config.yaml
n_layer: 8
d_model: 96
n_experts: 160
experts_per_token: 4
d_expert: 48
d_shared_expert: 0
activation: "squared_relu"
moe_layers: [0, 2, 4, 6]
router_score: "sigmoid"
normalize_top_k: true
routed_scale: 1.0
balance_loss: 0.000963
balance_bias: true
router_noise: 0.1
router_bias: true
n_groups: 8
groups_per_token: 3
init_std_router: 0.0165
lr_router: 0.00149
n_head: 4
n_kv_head: 4
head_dim: 32
vocab_size: 8192
norm: "rmsnorm"
norm_place: "pre"
norm_eps: 1e-06
positions: "rope"
rope_base: 100000.0
rope_fraction: 1.0
qk_norm: false
attn_scale: 0.177
tie_embeddings: false
parallel_block: false
extras: ["capped logits"]
init: "normal"
init_std_qkv: 0.0471
init_std_o: 0.0
init_std_up: 0.0471
init_std_down: 0.0
init_mimetic: 0.5
optimizer: "muon"
lr: 0.00594
lr_mult_down: 2.0
beta1: 0.93
lr_head: 0.0167
warmup_steps: 200
schedule: "cos"
final_lr_fraction: 0.1
batch_tokens: 65536
seq_len: 512
doc_mask: true
train_tokens: 475600000
steps: 7258
dataset: "wikipedia_en"
Below are experts of layer 4 (counted from 0) of a mixture-of-experts language model. Rows are named router (the router's row for the expert), up (a neuron's input weights, with its number), down (a neuron's output weights, with its number) and show model dimensions 0-95. Each number is 128 + 32 x the weight over its row's rms, rounded and kept within 0 to 255. Numbers have three digits each.
After each expert's rows: a language model's description of what the expert responds to. This comes from a sample of Wikipedia text that the model never trained on.

# expert 2
router:185182127171129183106169118107181101075154151159117063115122145098167166134124174068155132145119087160161119107154159158143132128127123150151105156154190106148106153073174121093156161138143133107123196193163090169117137158098104088046152090145126110109133138135135166109130100110071092146
up6:145137118148137116125157057127166131165108130165144139141083141150151126058162113140108140147107146151131152143182163109088137096149125127138146088157134073133131210156103113092071115095103100161172132125103161145102176161131111077078093152068123132099070156151121162107133031177122054136
down6:164144145091097106131083144162069144132144085050106136145073111104151130165122138078168148123082141136115119125143122143115209163194173154097097155091112174101120085144199136139135215146138111143076159131132137139148117119128170135128091147186090108127140096121158154130086155165190087102
up7:079157086141147174197146140095095134145145151132131123078126115101115146135108205065134147148137131128130137120151130186185146102181100145139180148141129201153070110154133142135148153130079137087136112133088108145169191080094134183052169144125083128094091163147147110181082141156141115122
down7:176137180146116023114105130110118187111148069118155153146150134162125107134142076144063136097166148117107153148084115113081123181113124121079088085132131121125203138084153089126126109177149151137122160146185156119142117181108078126127082110139163142134161110157154212093136133117077130144
up8:193140097126075105107082169184182130105140100124108122146158118079138174090122164147091133118097115144090100112123196113131180103086122137160147141108124158116186138146147154127142102118076144160058137170223103182172137158138202160100156110104138163145159128164125108132102157129129097175
down8:102065171170125142088189086114079066154146146110144099154068134100113055141167078108108130064174106163177169180181141157119092151098119118169124184130113136108120129093167146121133117084127111104106164146135151170082146089174122096100138151145115175131135153078154136157131141102139090170
up9:160117113142135163140124145068093142086176235143142110144163123157103143150184158144106128168059130134163193070112103136047108131143144130103107099101117117088124102131186130123172113107138136142180115132135117191150141169113164139080174105089177142136152096142147119119069098099166100136
down9:057104191110085110126087122127151105036119091145150121097154134104111092065106030129085124129088104125123115173111167070170174117107175191174134106155131130137111088127146123108160082147162140131120082109145132082112109106149134149124144126174116091155121070123157086076112146127123150125
up10:164098116192105100079126138165184128096230087160099104148163124111178110160094157120125126105131060108125110111154129184115133152151177104187145100106100101075137099145111128118169091108140113197075147133134121150101194122116154117076158138125153176114114148132138179139164110135114064145
down10:110140121059153158187133202096112139122122113078100107140094126120140165163089105135157147121105134109092120108138158075132161108161144164086102115101099169137093130126187162094110190086126119078118066077127195124127058104126099134135125106154078102175084156134146095195154109096140176145
It responds to: Last pieces of foreign personal or place names, usually ending in a vowel or "er", often inside tables, such as Jer-ash, Hold-en, Pé-ter.

# expert 54
router:144171121133108132125165136146196133099159169152145045111141147052145193134099149103158137139136113157180093110133152162143154147101183109167087144140144081111107189056153119112149141118142127158143203189161077152127123126107082102084118078129092143068137136116113126119169101128114073132
up2:106145072112146155178123153103106154058049092122096108131138140129077158134172115149099130098058153101124108146138152164162162129117122054117102081184144164153139116093090121111113159112189111190143156135079147148111081145137097102143159118128142168114126157128111126128112131064124038178
down2:112111185150118129168063140104111096094102098144127165141106121149097095158125100108139114098151091121063225182145102063142156137162134191169118127148121153129093104106154154122185115150096175146069072126147085103118143133122138114176171161177200115073105100159167138126118144128154142138
up3:171166146133134180124113123121070114132097133135187084075117135110164145122136182118103083111108130147099136135151106089090139063080179082172122112145112112154177091131110142091134149108160157161139101130101085141173131133132080152195180080061071189149167127180083131111100115153153164107
down3:162120068211125153083150124128093094178186100158140168153153120113110118216113136114147135146118162119145102117144109156148079134149134208140163136126112146112140142102083116160140135148094110045104125167105144173157110158180161179102117161111074098152138073114160163128163140140066144155
up4:148091117132121072131152106169161106134111119114090116168051089096116117202152090152160108141096133137098125171162127131105093150166133118167071155096148121108152116093166107126194118110087128112129138151171064135171089135190146144145079151122158125097132114184094150158112226114087118073
down4:098118090109134115142128137086128153174123162120155143090127123100078163109069142095144161133128160165160092078142171130135167180064122140119167168105110141140120139072118106091136147106193121092168176084136195158160152142064090070143180096201146141118094158072102126141175105149132145139
up5:145118169153132162109087114132111151143153122153120143129082157067112139159134097099177122074097084174132148137103140034159091190173123148112107145080087120173064055122165160092093064174207127140127158115115153088125156115093138101116128105102101146138098155124161134113135161163097126095
down5:102110096154153096165169157064123083076142144120123121154086163187132069148148132097088133121158109123091105159126167095077148161139132139154057122127093137183109095174161113118113129154074132121104071104072132100147140141163139157134174120110088064100143132069085118128150121032118100118
up6:116134125147129100158123122141132183109114113123157094101196111093159084115101201117154152134181047077079066140121150147122146144136154120130135180147130084094062118113177188146188096135107174140154193147082126121132081154122156104162117122134149097101126082117122093095088119152191095112
down6:105121144149135142157103091183124117062075157086058131134165166093164156106100155161140116149125079133096118108127128131079187129144145095150121116163160102134109105163171129208112074109064142132052104090114183119120110096123165107167135130060096087157129104111165138071096133102141162140
It responds to: Short vowel endings on foreign names and words, such as a, o, ia, ra, ma, as in Maria or Gobernador.

# expert 22
router:168116134051107155167200132111117073107087165173177063112209142125172163144086159098129144154118136133167108124149173156134108094119152081171100145148126112144113156090164107150152171129121141127066182158103110140135162147103112106127163124132117123102164064178134138089178125060149116111
up17:116155146157097144126164140172121101107097139103099158179139163181125227185146186091116133149099158144041154109095170130173130117132122100169152175134089161076135155116125168153112146129118131154115110127128146152118170149139179120079135137081111107199148151132175094152128155056120169166
down17:136120095090210074105084148064096128130066126137191143064087189168133167126174158126095127145119065141184140121157102181068115121117096130137105109102098130118154176168128103131144109175097107127090114116120088134120149154122154151166064149117153153087147089154156101137140152172101092116
up18:121088165093094116167148114170113052145148136150099076148124122142158060129085156095142163090127122113112158175138183101141142092156144135166091113096173055120126128093100206156063126151157147154106125158085109146153158173163117090104150146153149185087200119143093137133132124131174107095
down18:137105093128147152194061111136168096152162133114115125141144212122164162125167120116151112175155127139121130103168101162119111116094130134069129152160087056165065100147190080138148138142096115106150105107097126139151088087126165064152047134134113148111077135145164078084145151146117150180
up19:121103167112059135065106094151105172105127102166165094084118193088161117143149155187124133123095114163147122120121124151186117108135162096113131081095127130145119090142091094176119138029143121186109148197184121100105144130112144119164133078126129101141137110114172154133074148100200112093
down19:159172078189124141119157096160111098172097103114121088150094110120143149106117153124130094128104124180110171229082083093132146125093168092103056122106151125089147173125132077092085112107144094145171187136143132126162102147095113111091107158099122100138125115078050125134166081095085153144
up20:155092146139161105167122131136145158083140094137184142104110145074142168174162135081128122137176123136092140143135131122100106090097110060069120196086133122124079121180115118101096160091076096174073168076181177159088104117169133092072142110118133154110203154112167140124105156125156100127
down20:114167107104126144109115081107083136136160092136150127214148078131119055111090099107143109150140150144124154102170097117171164147166207232141104163157177084134113174101075118113129084154180109150177140124121158158155134110108152162135111081166122139139121185142135145131179153117097111114
up21:132174119137135152185136126166160172173072177122119100165098123132173115169132134080153165189155132180096157233121142178173090129092129150152158100144110155084109136106168128149124160149090152132128095120123088101206159102154174150127150126102107107152071059136123144113131086124148100138
down21:159105137162105118090142084167183119113181091098135152162131102126121129196116069115152062090108094126110171158148121107156162136155195149119093170118104128111137136107084075123084131123098155116183164148100073106136070148164069155162171181136106087162132146107082174082133099142158121096
It responds to: Common nouns and adverb particles inside fixed phrases, such as in order to, finding out, key part, bachelor's degree.

# expert 14
router:182191101128093170168124178117148097134091156121120102131130126089125141108105153072110116139132137131122059168117163118124152164081138123123124169132165104086066172169206057129191129075097144094165140135139130170137143120128084089088160116187113115122110100180163167101172090093124101135
up1:073133137160181184142144130166132112075148155072190097113141182123188087105066114134111103113143132140130154154112133126148122169134185173098114129082215136158110112084162091078153099117162103128168142135138102133176151065095094119148115104151139091148138056154150107104194107124124135118
down1:162086136073202130109128095096090080069136179150154151128070130148109136075136146111106169106104129102144133142110108100133206156122121119172042067148118133146166167134109142123113121130134085128115118164053107122131115114118152221122109156116098179116173133152138101102130139080082095110
up2:153160140118102106122078160116195127098095133115118106149099099122061154083089167115141112066102108144084081161140149146136102110085130108146113115084123121148057112143144190114179174090084078145137028128099133101150095154109124095153159068148071163156126137125123198140153128118146120103
down2:101108140117132088139109133142112161093138159148137078092146162181107114102132167121138181149098124090102133130087111076072089131159143060076135126137179150110142083123135122184178083125137179117154195109095121166134107106161122149066153106094114123225115163134122102172162057109110164145
up3:138158106091124174111141101195139111128075135111067122133158028138102113152141168153101100102123128133117160168106131155134144164147131131096160111149149139134101143153090133117123157103133101132065101174070104153111088169147041090081179180059086156157129173161133113124182166131112108127
down3:122148093157164080134109128100068179141160113166150169115117171107103137154150119146163181136128117070137139145128040083147114117085109142180108152090121141107142108126088187131136159120115131101177199142120125134142170096069180073197109048160134160096113091140150131119133154162120136085
up4:191167091083098165113119143146136175154067119116199156142147154123127136113142142100091141150118161135107085130106092121207129157075142123125137089142126126134109166158166068128132107106113118126129119150133109086146139052166048142090140086156099085101125092148081147158176137168129165216
down4:109124107156167143146138188120111153163061124121138124109159164146141116120152153103143103072122109107166138089145162107104065146158134150092125116155175130212141069148071132104116138107103140152139103119106195099080116186141125105115190137097177133124056103098099166147099177080110097062
up5:079153104146091096112043107134105086117082183169130106117137139150122105142107146130132114091108061112125160210163059135131103158093140137123160123099120119112136061119107149116133114132140145143094114170093128158104095164104162132089053082164134103153110069106201135102177122127185119083
down5:122127168106159175118094136106126163117077136082093176109116101115092139066089137084160122080096064176103113117128188086083157088137135094145165114178109105090147156052128093149131168123112096104112075092126095176120158100179145106152107121118140190104172177176099127171104110141123142151
It responds to: Commas, colons and periods between digits, dollar and pound signs before amounts, and LaTeX underscores, such as $630,000, 3,565, 51:16.

# expert 40
router:134132114091111168189161166155165144139136141171142021131186126106157122105164152075100140151115092171122093135196132151107124179126141125118122158117152138107122153130179129091171154139140116080093114123113100165180169139066117105119206064157156083150087144130106130115190109108116095109
up2:061168099108086118124127137147137138173072121157127071123138165152151167094153111159119101098114047148145094083153132151123124106090127124152074089141115132062079061121168043105170142142145100142070131136103125133122155140094116149173181111074110092149144089146110102124118116158117060095
down2:127138163144096116102147088143201127131140142100184161102139150164067131094148131106135125149246077103137068119143166147114148079155157109111106120105122082124146147126160162124128174126138222145197111127181144137080161131114112104099154107131124148120080170105097132061088118151138135133
up3:098114103134133162139111091141125118075050131121183120117097114130161178091120153114101115083138092147128140077159136057141112134114170149147139064151140138114155154103110104135115152100129140116145132082139127155187135131052098169225146097084099141142138089156107164201159086112067175117
down3:054130131129147073131103137149133158145115161085092155065157107110128120189144100159120163132153168108063098165086151165124098155145162119116119159112155157099124106123166091152150048068106158098121123113098079141138159131068095181078149173165177089129189103147107120090103136114171103131
up4:114151166088162140172152111130126173113209159115115069098152114102136122045159185142128157178185076156130122171140128178106112165128128110107093169130106187146146072160143179097113154117146125120062177129122123119100163124098157050148074069121138110131106103137163165120127108120132119137
down4:139142094100116110147098189175078080160111137102127146148118164132139116174139088167109151072126136174123107087147107098092147127104168196112060149207130133206107135134106095165084157153075132158114135105163122131098113139126173141109194101082150129159119193118088101105132162159151177139
up5:123117146083207109138152189163070198119184133086126133159155109120146116191183169125114179124130130186096090122106153145095060098092118170143108121141144124124126111139152092149083143127084057083150122181191081148116170155113102168131114087170117136114147103126137112167146144118157123103
down5:150155085113160091100086113085131098101137166179095106137119098142109146129146172085087188165137117179107145140133166159158134146166089167126157151057093144060113083158175132101168152108112107061161136108113123124102127102094111131131137106133104151046122107127172138152053120183149122064
up6:147169131100104168181147140204127150139207150205167158160122139098144110130128108127144165130080124126162157129090158172255094112121099130091109133134169079115117127096121076122094085079105123090106118091149122127098076102124168126123108124169153129147154115133142116078118135110143115140
down6:100181115101086105156203163156150126115136102118144146137124168198115085131107130150212137117113104118131094088111120113080154117145178100154098143157125143106135130119184162205143185150100119086196131158047144113154125105174103110182159156123137095092132137122088147124104192113088141108
It responds to: First pieces after table pipes, dashes or line breaks, chiefly year digits like 200, 201, plus name openings such as Team, In, of.

# expert 46
router:183171117114113152102132131164125135081077147159145139155095154077186154128141114053117102156144090180185027175165151102149151124081144129122118092158160125124097162121172090108083147063086122142157127154124129201131150175107126087135146101139113120129075159156121128109152069108124106134
up1:132089080066096180130101063067120133098193142178102101142136158148114123136100120123105124168094113093120107167127123100112161127087100148122114081129100127182141136111169123089074145136096088157090183168102108108109105133062143158115136130099077165129085199074123159127093115104193145164
down1:105118166140105057076115149183108133115173115069177174130113135165148149163144182126100098161169140186096151125128142139097150086140107100077117154127158118148105160163097145119157118143105134139143134144123098125190128140145087183159126090160122136154140141241094204080148124141071152114
up2:135145091108082125138151111144098159067125121117155165140072089110122160152097112101171125153097095084168126210135137140100123136122152151143114152105116144173127166176172122144094125124125132115135121202148107128142019089081169129180147149145116148173052109163079092086168157117125111169
down2:115149150146133099146124195098114179066124147185140150094116131167160079080140123168109113079121143158129155116099143174053198101198147154130127116099123059136109109153129176185134092143157061130115099144131164076125160100131130082111085082141148140156108149131186165111138156114173130138
up3:108183102097137168118148112104222123117170098154146208139208149130147135126185137109111139179122069148104124193163133128141150136129203098120127114157144083161147149139166117166057095127109129148154107098086109143102143108147111121173087186130118149110109063172137157133124132130132099173
down3:132129153167106134155147088130058161134121088099150127123061169077141128102073166150137133153076091100165101155110132089115123189099074188124161153118096150114121123076110151089145085100136147179094164115181127119162118147136165140160134156179102062182124096100105174122194101154108106155
up4:122184090111150115069141122143097164169115141127162118099070175080203149113130098097119138125191017131180148177167148134139163156111145156171154058100108159153069136132181133098091120184122151112114164157144161161124139171117130109133120153106122110112121080122106159108158160116098129128
down4:097134185095110141184153179126137102145153097167082164170151116172111083158112142137142059101118151095079096122104128105065103166142144183155116162134125096165125125165137125064099064109163147138087089122163160146153097100133141114106208143179168112125133181191109172094129130115129097144
up5:114170155075120205084112123142110148123115102131104162139113184108147134125126207076104129174106111083106106157115125071096105187079134084094099048150148091133131160158144132141084107093129149111146080176144150147103128132140150094089086131127125086106189157166168171122146128092170171168
down5:104102125085112132150159146054134129096158121137164140139122070153074157108101088090147101140140130107116087167091104109126163120080097131185165111146087119110166107125105130130119144150087141143140102053078150195080150166104132212146158209149118099153080118094132088109122160175120084165
It responds to: Degree, minute and second marks, N and decimal points in coordinates, infobox fields and numeric tables, such as 51°35′16″N.

# expert 62
router:156171088051101119164192097111139131139148123145124124106122131082188152151145111057108157181143141149146119116124115100139174168159156131142092142127121092125130139055199093112092096068174075151133134181179108173125158123124150115114166114140120113097088169128131143119190055146126097167
up9:157127108081132123187145150140101159175123155155186093115087145170230136154189149168143148106071158193178139164170125147135117131097125119149154079090109101119088156091151163115164155082114097142106167140155106119084188145172128108141105124110130136138167048137171158151136159134125108125
down9:127119121116099125106167092204144153137145170132121090092089173129097110091142130120151123172077129165123118120119028143118067129146175077146161148123093150051076159100130139115194123142116142082158082128120113117186100144099070131070096088123112170115107099092103099149129113130149070114
up10:065120152079134139126179135100111192096109164124136131107161164078143148167083120158126137161110115161117147176154147132069126089135116062120106081116067097132136113105152119164101077132212129186158141119122084116109102142057134132051196122139149139164151179100142094149134145135143093130
down10:169119117138118168102110116173139102128138136096101116168179079115131124109109120139165144112094073162118103157187115107138142114125149144110149111164206099198096111148040136103188183171140137150047173120145107124178047143117154091109119166095145098107127080166132106084099118133120141103
up11:148168138127113113052112126096170137137073158122159129129129144110129138068127163124179147158148127127086055108141113081156135146127136143060095117071131128086166162159195047111143170129173126154147146102145207156103085139096102194133113124105104114109137149092139117168110088139124086071
down11:140121219141119112131148129123028132159064161134116149086090142132096168143160087122084168130121121146180165137138212181090098137096124168093127114095159134136103165159084099142156159099127153120163138155130150064149146122157115155076132133118148173133137180085151102063113151121137100161
up12:131184104139143154143083110130070124116138130091130145098165195075152111178110116163132181126105134098153086129111145102135109133119169112162089106145131056146115137095148087089073178071164070172093098122124158172109142151155176110166069121124179127073099131080127106164147075150106093162
down12:127119141106139143108147240104128118145154112100114116093096131149136220065127163144154061114135124119105130086158176098109118144159101143079135115081111123139145108151148117139097152138122194135126091118123160133130118089137135195126133107147088141099111137193140094110022065121179136125
up13:128130157130121149165176129115126126110133103148116145157102114134134189161142112030176131129127066195131121120144158075168160108090172107153114136140108106032114115063152058129112127103109106177117094130137090161144130107140106135134112147118115118142084181113108082142149080162127028130
down13:131064072107136179135142099125136123122103084128137096132164100145079079114184078087129145137117158110114137090089106107101099108089174092184168105165166124137165155140108165152146075110056138144186145111124098075092107092124135136091125050074178130152188133122125145127131152141176137077
It responds to: Endings of Latin taxon names and colons in biological classification lists, such as Amaranth-aceae, Order:, Clade:, plus mid-word pieces elsewhere.

# expert 28
router:154143159066061140151160165093179126148122178139148098106194132121158144091140171129114145181165104156181144100163196116135116148090172142143067113115114108133122122134115131131104153110086088131138111175118128104170176148119096138108175121162135099157163111219169144125196109145125079183
up6:189150161065093147098143117154140061145071160161139139164105137125125179117146144160214152170160164127116145109159155106159156153082139130148136076092131153131145140164114129118051097144108112119102117119061120130145171068111075134139121098162113139181204083145151131115197133105131110123
down6:083077125112160137172167152060145137175142152118106115217100060094106146149105103134111091214134138133123130147138107194160130141144146134105175138124102234084177132108183144150152160134116112147126123113131136154076088167130121118130179141148112138088167152103105141144164118183116143145
up7:102118132122132188102105100096153076119151141178095113079136145071153134087122117158164158131175072175181117138173094096148161154064151189110145098124169065138105145123124093115079107123068095094106127164131126125113140167150081138088113129193143156136167113175147155110193121119194118130
down7:109150165123139104107126076106112162096188147118153186153176142143159119166176140152098112097091124092067111143132121121104103159063148124082121116149142130171135108106103128101146114083117112095185152089064085088173145059112113091107099138042089141181118119064138118127127107185108087114
up8:070146197066118088107076161151127149104111091128117169118140102121199182149174192151090167118140162191186166145154170154150085140132133159097091152121131116092111132106124101113142128167121105131139164098130182159104125163159118075184108127153094112135179101113146131083171186160121141102
down8:107148156082134056086120084142125140119025151114065157133110142119075133136073129076123083063071141140140203167112128100134139121171123119141091119133095150130160116109094101130102147086163077066131122153094141138157122132177163149171134117140080088084189157128098146132127139134114156102
up9:155127124124086177124113112182152122174084120172150114119139120068162164115161116131175117089098115186172120118150155142149150243103092125084114142116160135164080187138119171141114191116145101149157118159144144169123118138165102178188172098136108161123108133151150125123154157111203084098
down9:156159196139117125125079147098098126153132174089096119082168151113122099131183111102100109129237116115088166086172136165179113118161136088113134087118075087111111139108148119139132116116082072108127117109103098080117107159114106107072150125120110111118181176091121183105144171107208144148
up10:157222112160169151183135163084112170094101169133164136127099112115198109102095095148153104162157100145149154162117133129121102126143093121096130126118104099146115128113126129130175117181077056149159155185120084189109107140112108199108090123174137077113165106093168129105168160147119126060
down10:088124167101145167139106136116117160105101111184107139136190161131151165110176128135131103131088103077120101102106147095128123153147161111083152121119156124186140072139137069119076122148091184116148150047126126034149166132166129126161122083106156129154173149061086175080076115105144106102
It responds to: Opening pieces of split words, usually Latin prefixes such as pro, dis, re, us, Comm, as in us-ers, Ap-pro-ximately.

# expert 47
router:178166130130120190183122130093147158103135153133108114144181151106137164162185110109117117168195104169124104132169189097128098122164123101130121163132143141137076126092160055140144156119111140136129165136126148159129178118073121086083121098116062124117142135159164182063186108047116087145
up13:157117107150124141191145173120125147140150115163119085148119121211125131121110119067154117090094038109109154149135115133163110160111139120148127098116131119126114107080181144163175105149177146109142114179114082133097112192090149087094129122117111140083076159130112049149117172173075128210
down13:081171131117158087153172132140158084089169154122140172168115129128104158152142105185109133173102127147094126087142091194098098079160144199080127173121138108082164209153077123119145109102192118179134142123098146178144167160166112104114171147117190134187120132140120138121131082100116111144
up14:146135113081146134164132085058127125169096112130123137093145095103133154131152135122115141097133174117094076162134178115096151077141140091125121107100131110078146148117140064151123089207158136131137133115090129165179166063166101115165110157128144184117166114148188107139223102052104122167
down14:116169107149138141130177126121112179142199127070154092168139164131107132123194098127203127134118146203177201111110102123146107131115084088151165066145120142174089086124107171145120155143069145145115130139174120079123092108086178176080114109130092135104146135150114103092144091144126109074
up15:115126161122199189136060076086129081072095128095150152118140106131134165091149146135094158156149124075142084109121165107160151158190135123168111128137136088105149199120091112118122132137096120142094141103135151141140229132173135138183116158198143151141099154158163113159105160097177137087
down15:137120175131120134142195097111117078091070121125131173185115110201105091137163201173108148131143078136165179118074125134096103077153127071127128181113091112068164140121140113138166115122145147132063069085159113171132149140119090152127085137098156118137104106069134110151153163113112104084
up16:091160163139067151141133132110107147068117127100198116133156104118126159126134124120091131099124122135166090150075163097187105147171216096130129102123060136127124145121097118156155109117087073156151199124075091129153102165189138145151071085149095126124118048117153129093180122087112128123
down16:127101097047105191130128097135110190137131130184129151104139139128122116062124166126129144101158164102124094150135120130135097133129121081166150097136115147096084108183072128127134143176128103105161135087164109144071165099150172168113154096110074073152145141094115174084068157063178117065
up17:153115146163088128109171104202174106174144150177095123141116176133074218146100085155093093137128127118168130150135153121157171121107120102126049113139116172183142094127142116138109142121135105127061171059141153115098177144109162121123127044121108137112123099075136104114148131070097132093
down17:156113073117122133120133162138147131090127133125134173121118114120071104125140132159153099172151137107122164136163073136131073067118121169155117099053111090082085124129165167125148116076100098169120169152128074082129138139121110124165095236108175124109125157206113160152142142142044154132
It responds to: Articles and possessive determiners before a noun, mainly the, his, their, its, and possessive 's, often after prepositions.